{
  "d_shared_expert": 0,
  "normalize_top_k": false,
  "vocab_size": 8192,
  "train_tokens": 411900000
}
Below are experts of layer 3 (counted from 0) of a mixture-of-experts language model. Rows are named router (the router's row for the expert), gate (a neuron's input weights, with its number), up (a neuron's input weights, with its number) and show model dimensions 0-127. Each number is 128 + 24 x the weight over its row's rms, rounded and kept within 0 to 255. Numbers have three digits each.
Before each expert's rows: a language model's description of what the expert responds to. This comes from a sample of Wikipedia text that the model never trained on.

# expert 18
What it handles: List conjunctions and dashes. Joining tokens in lists and biographies: and, or, including, especially, plus en dashes in infobox date ranges like Youth career – 1998.
router:117098133075149111125096124155141082067137104094075108127118170138170131096226163120102120112123113121126133134119136123112110165149120140100123125114145129154121109138149103128129131138150127112121126130102120115129120112140102082158101106093135096144132126099077116143152142108144137130130106120120169166116132132148172156118157096134108100099130090106192119135143134121147133134118
gate4:106168115131117170088116120140087128089151128123189120165090170106189107116103086091085133128117133127110145165121127105165128103120114127148125116137107151131120125151130133131116123139135085143137133192135117127109101127145123096120105138084130118135104115086123133135112107122100048107095150130131122161101127127175144134111131143159129136098164109139129117076152118132143136099104
up4:115084104144104122135116135164141151114136135102129123148142086100199136121110141107090144126093114143086115142123117124109148115141180122119097069117142146147103132133058148123142103131127107164163165107113122109148090147157169125131104105117141131128098104109121133190102117111111172105143095150151123153127087118111132125084109124121121157088131150142130157100163119153130133121106
gate5:111128129144142125098103145167080117098108163129107133130112147139158099139125149102166120129174187123111138160153140128108129122101087127113107110123165108145092137120162113136100085150129151086121057112177141132120123134146142134116143119164103144062130095140068113121176109101131130141124086129120074123104131123133094158105130117129115120145130122106139126124115087116154102116141
up5:122105163112128108115124133117096137124093148145131105145091119111132066179139130060144128125144165135120117103098145090114126119133092126131151166142108138141138131122170128128116140127115118140100135163078108110093118168089061101125137135109141126148164112072122168115111117103140112147141137075100110115135121140106103127148125137117159129121110178146168091155110131119174107123116
gate6:129132144147133135100101131138153127172161115134095114157087107070084120145093085128157105141127115126119136181141106116116107095185107132166112104125134105114122125126162097137096133144120107103147126111127120193135152140162135116132108104118077110097090109103111112141165106122158119165116108122127139113108113125122150135163089153146178116092143147128113164116099094133165113106154
up6:129098130130117149124171151125135104088114114139123099115134141128126138135118175136152145096103174116133150087144169155134119149093149127108143166136169102199112119109071157135131144127134157133101139136110053118116118155087111163148154088173086180137151108130154108109133107131152147114094129158128132123123094137107150127116111123102141124138094116147096123140139149089119117154121
gate7:157114136109120060091112148103111099149147100146171111137139110103150120120134076131130154145117075119162103177089118075128124144131125128136122153108104146115117124114176143147116149126101111075088091120140095081123177132142146138111174144139135111123121139133129143117131124119121191111157142128129142072121133134116141128144095122104117128159160148097104098140136098129111132096164
up7:140131147155115121147118117145154157116123133154084118126147119061110060139096111145136103111180156137122130137113111136144092104102099128129120131134121091125146130133131133120102110100120182086140145070122204126145100162143116144112127111127099122155126116110173116129122118140168088104146139125177116109128116098138098137088113121135140133084144137106075084094122125126118128122149
gate8:127074131129132126100104130132155109136115137173146124173155170130144127116127113123093138133081083122097126131123137102150136127131162126111086118127130106108140120125127095124107122151172133095074153130104104096109142118144152123137130119113149119104090152082113183112122140099137060140107110120068122158119121163153149132121124114134104095108172188139164161111102127146139119136162
up8:133142104116121151125089132081152154124149096154101128139133148171081132132099107128152114145145103131136121150108132099127147138138140127126149135088103141076095130138153141113103108115115089111123130162133094190085122126149122159154134163129134155122152159132161182148153136149126156106106078133118139096137159117120134134140139108135178188166145148126091162168086157132124108146102
gate9:118164168118136142106141130166134100099106145117090131105164100071125119173127148127139137147134148118125131102098081130078118157122130133148118113139119075168129138130126121090148112153161166098099140135180105137109128107112178083139111123170092149106055107140128128116155156114117091121113098134117119097098122138121131124106130120134153071125133154131126164118128126122115134130086
up9:122148119089139167148096140149132116134144141102150135101158124135120130137149093146141053178103146137143154093130153114119111129178083118126135096119129161138152129135146163133119128115147134127122141090131160091123193115157183095112093117098097089167119105111136127116121137152123093109154120144125125131128102138170136160138135143147118114096159144134172157174128103136161109094107
gate10:126130067115136077115112134154134151121131205119127146116096167143148129118117149109115131143120145126125090098162094130110109155088175129133130113118138151103121122131138112131153124112109117105161092141169127133103127106116157101121116107163171128150110092138138114144162095185114127150144132110176110184129156135171133142145118105129148133151122161126123092125081183108126113155139
up10:123069127175138139128143124156181142116133076149124142092175181137086115104128132132114133142148143133127120122065128124125136111108113127133122127116138167118129124105131115162091153163145120165142162094143145157113127101143140111126090114109123106154124125179125110126160122122140175078120093116159155101144120107107112094118106187131145119164108099141078104116157110123118131111142
gate11:120092122091110128088108113154158111119142118169145134116091135143104143130146098181148124109168111134124142130128152164137144134114086125149119153122124124126102129140155099150108135107145109128121172190121118130115116165146103106109164137113102128185123086114131134093115126133178126088089131131106153139177172154091101165112135090133139083093114150093080120138133147151144123129126
up11:124160138079102164145106146122137071137072099134098124149109117070080139133112110182112106156124087124151123123127161127155117142106083133144130132106106137151134133138137157127108142122108110162135129148159143145160136155122156120133103141147082153151130141168127143091162099147154158130108119125173143101139149146144138149104142095143136151118126154095123066134158121115175136118094

# expert 59
What it handles: Separators and punctuation. Structural punctuation: table pipes, semicolons inside parentheses, dashes in credit lists, colons, line breaks, arrows in formulas.
router:165148124099155098156099117139144110136132092138130124133118119137162123105135147159135156095162121108152129078130097078097123179144143093104148122100137167139097099161124119116094126121134112109099117085081153110148108121145105152102099111129142097127140130172091115114179117141148158144112116119117138144142133130109156152089174093134091128053099116115137136140155156147148134129117
gate1:141157138131124114148120116146152111167068087162178123107153114117131135134158171149091093177123130109143150126122094190137130096108126127160086142147138098133152113130143115133114128126113116096121108167151138079148138098126135076116097121127136125084090121157124114101077133135159125123123105155158104102113135146121112124138083121112110116125142129147188142166104139096117147161142
up1:150142115159130149130159123135130133147121127098096136156187116110151138111133096121117103129140132131165089107125115123092123157101128130134069156191079127126121122120148132135121113144121130090144121106088138105144152092157102083177146126125165112085086131163107140097103133097137135109127093088083113147168134114074134113073119172129118122143132095134154113133126157121139131125115
gate2:141159110097145139115118093160109109072113171132175121115133114148173076095142120126120109109130159132083134182136146123137109109101133126119118106128166135168139126124098132131085178092134117124135121163095104138136117115147136138120080110126132136111151094125125092121147103116139083122159166126154136162147101111114108097118160155148122114145129144110172166057122135137146135153110
up2:134066116134136175102133119109131094119157174144143106131165138105167138123084149145106137132164132119120073092135136106143147113118145130141086126115152120138136126131109162133134125141144144139095101116082167129141159124106144103130138156118127102089118105135158106140132114163084120130123151143135129095173137111131144127111134167139147176177096130095144073139093190101098121113125
gate3:134130101155168129127146168120136149158132146128155111146134146174151154092119098137144119109136111119144159188100093133096117135115122133138132141143122102117128137110120152136096140124139105080126141130188113155167100139143153173116192142126142139103126070124122143077156101155146071158138135143115148128129104139140153111129138167100130175097164087125146151127132124084132144154139
up3:111107132126150133162107139168145154154138121154124123125120099128095121092215142161127120155098136111127158101147126166122152119135133123098137126159147129125150128123116148103145154141156153106116130114096140132157068156178135162104147140108122156138081118111118121112105123160136146149134177142087129168169096144137106132138115133107130118091098122152131135206133163084128148120144
gate4:103139132170124127140114103174154122111127125116156167129172087116197129150133135085109099121117115136123131127120129129157151145139158130139136176136163116185142130135104113142146100122161181132103123055119121113134131111131102121103147100159121128102107146154156111152134148123171135152133138125157122152152112135150078093121109090128144103116159100175189114144128105149141114124132
up4:143141157120147122125137137075128106127150108176129094143096094130151131149194141141161141131146148124125137108173125150127115165154090128131112089122161154087104106099193098129110122129138182115159127102102125138125117113131122121132144157138160144113076128153143135088118092140098145149133138155139148133115145181135113138123144115121187149163133154108144131165147137169084140122116
gate5:126122078102118202108145141136181136148122152146138095152117130125144115145100092149107136108117143135100116116132122182120115145111120113127144083184152099117105129105146142121118133121097117112108180163127152157104112158152098159090104138164154129124130137151141162148137091124123091076116114143116108119142139164147152167136143073111121166127133164140104169135119145136156101124112
up5:167143107140119132137174131093150152107072119164142090096142151145113115103105120099105101111106109122123114139171130159140139109090114139144151140148171085117157126122122103130091104130147186090117114107107158151138124126106108116096119116132108104117116123165067114127146096141143078102096190123123129136141139127105159120132133097112133162116156124113131130059126145087114128129139
gate6:124147144135132124081124132146108184144110125163140138091041084158146133136121106131115155126145127112101157111090135078117120128153138125110144124116178090133113137143157114145110093130161116116124114151144116110129108121117124147112116151128134140148114091176149065109122145139122145134123086201102119098139180104136133109115123121118101125121122125142122142155107095140069140110145
up6:140132095119123160136132130092134115115098149113116111120180127078156133106164127169134114176102118119091135156142144127124127118121178123127102134155105140136115130101101141134108139119158127129177187114093140092124130145136142114152155153099109140127118122158162171122159094100150113120147126104144104214132084131120078120145124155103143101112164141091157143121091150140136143118149
gate7:117151107166187180118127109138162053169116101121116137147134093114138130135099124149121104121181132125113101100128130104120144126092142118165153142161110172136192129100152117125156108143121135137119115137114138133108177118138133152129095170160139113131111124161129111109130109155143111128150146145148128172140102121097087144138132070169172144142133085112136119114109139157125138113138
up7:111123135131102128137167089122121126129122126098149154157107132084085140114153085137148125096103134131109135152176115145121136138115083136151127153118168135117076134144135111129116115056123150118100171144135123176143149147139120123128097102116148157162135131117116120123155139155133101127068114100133138169184159167160128095176131145120176112148145159119114126150112163087130123129127
gate8:147140146167113147158121121141100086160107163155144125124111148082141136149079151192100143137136117139127145127090103129137149115166079129121145166151142149177130122154157092124130133181137093176076130131142108132136147120145118109121154104127103146113135147151116112143145117141148124128122121116087149153150128104142116137140134112141101185091135143125184089086134106112174122123140
up8:163096086153139124112154111178118130116126082109056126116194139138128158093152116107104124122141109136114155125116111164126121154108146138117150061134112128116110129151122107135144115132142128076163158109164102113150145133123141144118131149119145127136106149114138135090070117153137146118127127119130111075117122156126131120166154164152064135145112175102132165154128133140096137135117

# expert 60
What it handles: Infobox field colons. Colons after infobox field names like Location, Designated, Coordinates, plus naming verbs such as named, renamed, located, listed.
router:135108109109120116168115097111140126103122090103088119155168153149173134090164141139103099137154138121135096162140130135108102158165104136122149132135091151110109131139135129138116104134119141101106128135099191118139109135099105145174115121096093115165108116149071103093155127115193144146113112134147156159115086127115160140131069121117128103126092149109132113123133173158093112117132
gate0:132125134124120151103170130118129146116111147122116122108117129118093108144144134129140158094206202122153112116123148140121151120170088123126129128102165122158150135166085113120136108129127142162146057113080130105154133099134153086109141091113106166139109098083105162130122088117103093132126102141080114125101114120116153129143129142092147149131164106157119098127138154122127117149115
up0:122148158136104123149156120124123066146132129135126139113145152138133121175136123158118136128153098119134115144156154147114136172153132129104108141130090149118143114161124108114121171140079124170103146075138096148103137125139125171115105120135113203171128152162146112119148094148122091129078167082130134130139150137152108144083155123111106105173105102147136112157162169100139109117131
gate1:130143109150151133139150125112151094119125144170086142124143130115140183121081076162142116129171117124124140124141086119175151091133131123125138128100146137136141116136118136153122104113156170135117121156143141100118120131161190128115160096076110124097151111180103151114126124142137167132138138151087146087148161137100108133136152118125135134065113140168159112083133120112099121176116
up1:141123182127106172176167175130140139095131120137097117116123118175138143129137068152133141134110146127131150159156121114103176147144115121146141127143129155129177138113132122112088131120141172137144170074134105094123121148107160133155061142137113133129126132174102096078160103132152094144127119156122130120131163146148114172141130176132135099134117119127119107132125117133099109157093
gate2:126126119107157178122167131176116089118132116153126128143106125113111098121090104156145104150109136149106117179109139163137121153171114126139124134113137084178145122129136113130136156148099136089146145093146130120161148093140152120143120154111129137109104095138112084107133117119164128118139183170108110178181112134085137120164144172158140107100124165127087126149128120160138107095099
up2:143092125150141138114140136137183157141130083163099117138124124144095106126170132137121145098164143137157144146120140129109118137167138128109095128145124126107100121134103136110137137125091099153173097088116145139130126137095123146120127153137072142156171104131114096087111154148150147112130145063164150080198144119121148144134131151150127115135156131124091105112099131100131142199149
gate3:110117167133118130103162111155137100154136116165137128146119113104114149129146111073147113159109116125106104087126170135132114178078192131119122146113148121139079138166163151117148101114108148098118101112104162105122133096108093116119071147119153155116146169158125076145087141125108111144090116134131118093121100132138135093131109104118100123103144168111122158160116128143119139104096
up3:147163097126125145104071165113113144169159161144129135150125160131110133136167137146107153150152160133125102108117110136125166132103172133107150143113136147077121103107114089129127094138110086146155108190072150114104173122160100133095142092112123145162133097171149103156138137125126139143136101157107147129153166143103145129161117161136128147133096154101105131115108105157148121122099
gate4:146109141140076122119096122111112137125173152134167103151156155126122154139137135122156114124101096129120164143143126134157127138081175129094167137156114134143121124129096134120128136156175141126108143126091128094145128160154140092164117168085136050111125143087137069179120102137126159135128099133116119129127116139149111111125111141140088087129089156155144088180136120130121127120135
up4:127141180151112132115108120150133158157129144171144143171131102141143109103138136124100107106082118141141159086144105136145128110163116127126111125094137116115125141100116132122150141156119116082102087118127165121112120112153160122156181094110110114085112099168086121118152127117107132122122141204105139116123127112080176134162156163152132169104093166123121137093107102112158132127152
gate5:138160089127144131151092129141137143133158147107082119153145122132142089137135141150142126146106136119091127111122090136097152148147158124131154114115171140094151115136133123137152083113125104129125180107086136094120085100096135118111128138135149116136115107157113113114172178146129113138114152100154129149105129140145092139177136088100148153076140150119131179170171159153087159167109
up5:117158128109087130142119136163158120096153160106089123194107146125136079149165146128135130114107126133153112087131119126090139137109135131079158125138156088102176114154112155130164138121133110156111149134122161087107115133089142167108113131158109086189106112157135119129127094114170132177165114142124133134107117092115099137136122102138130141101126130099095173150134122156138132140096
gate6:118117131119140114104139167131149119125128129115104128119108129165143087079150166139147119143116106136179151121151114136158097138114115119154155112137089176131104146126091147143144156113117118083112149160106105105147138135136105156140143180177166125094129119085118110132121152148145167102129152102118139102142082122114139133167124108152100127185134126142140133106131121065125104164061
up6:117167142151140137101150185135143143159134144144109102165141149149109134107095141127106107108142082123155134115136116098181119115167163132102132139104115148115129128137112092144098172136132131173149096116157160145131114150134134117128122127128156114110151119176113139165109114116084137096117093115150129174108105122133098098098150175150144156122117083166176107145135172149106155085126
gate7:119127109118104099117142142090141097162108123117193136133091106141138094144121101087113134115088165116135154197163112150087123136138118130126132116145127133093106140149127108107149155169117152133133131157133131121103140132123106154103134051141135144171176108177142115144084154110126186127126176140145108143151140161111124118131131109138124105131130101167130167140150118109152106143130
up7:130130169102119103107141114080097107172126159136133123132151100147161164135107151141094125139124157139139122065130120172113138161123126129125147168105119134123096134139137140105156128136108108160132067116103098118140147171128151143133092175135129147176126132145129117144151180092126138154099137143123148127084152110151160097120173066141124129115159104149094142123134143154095154114149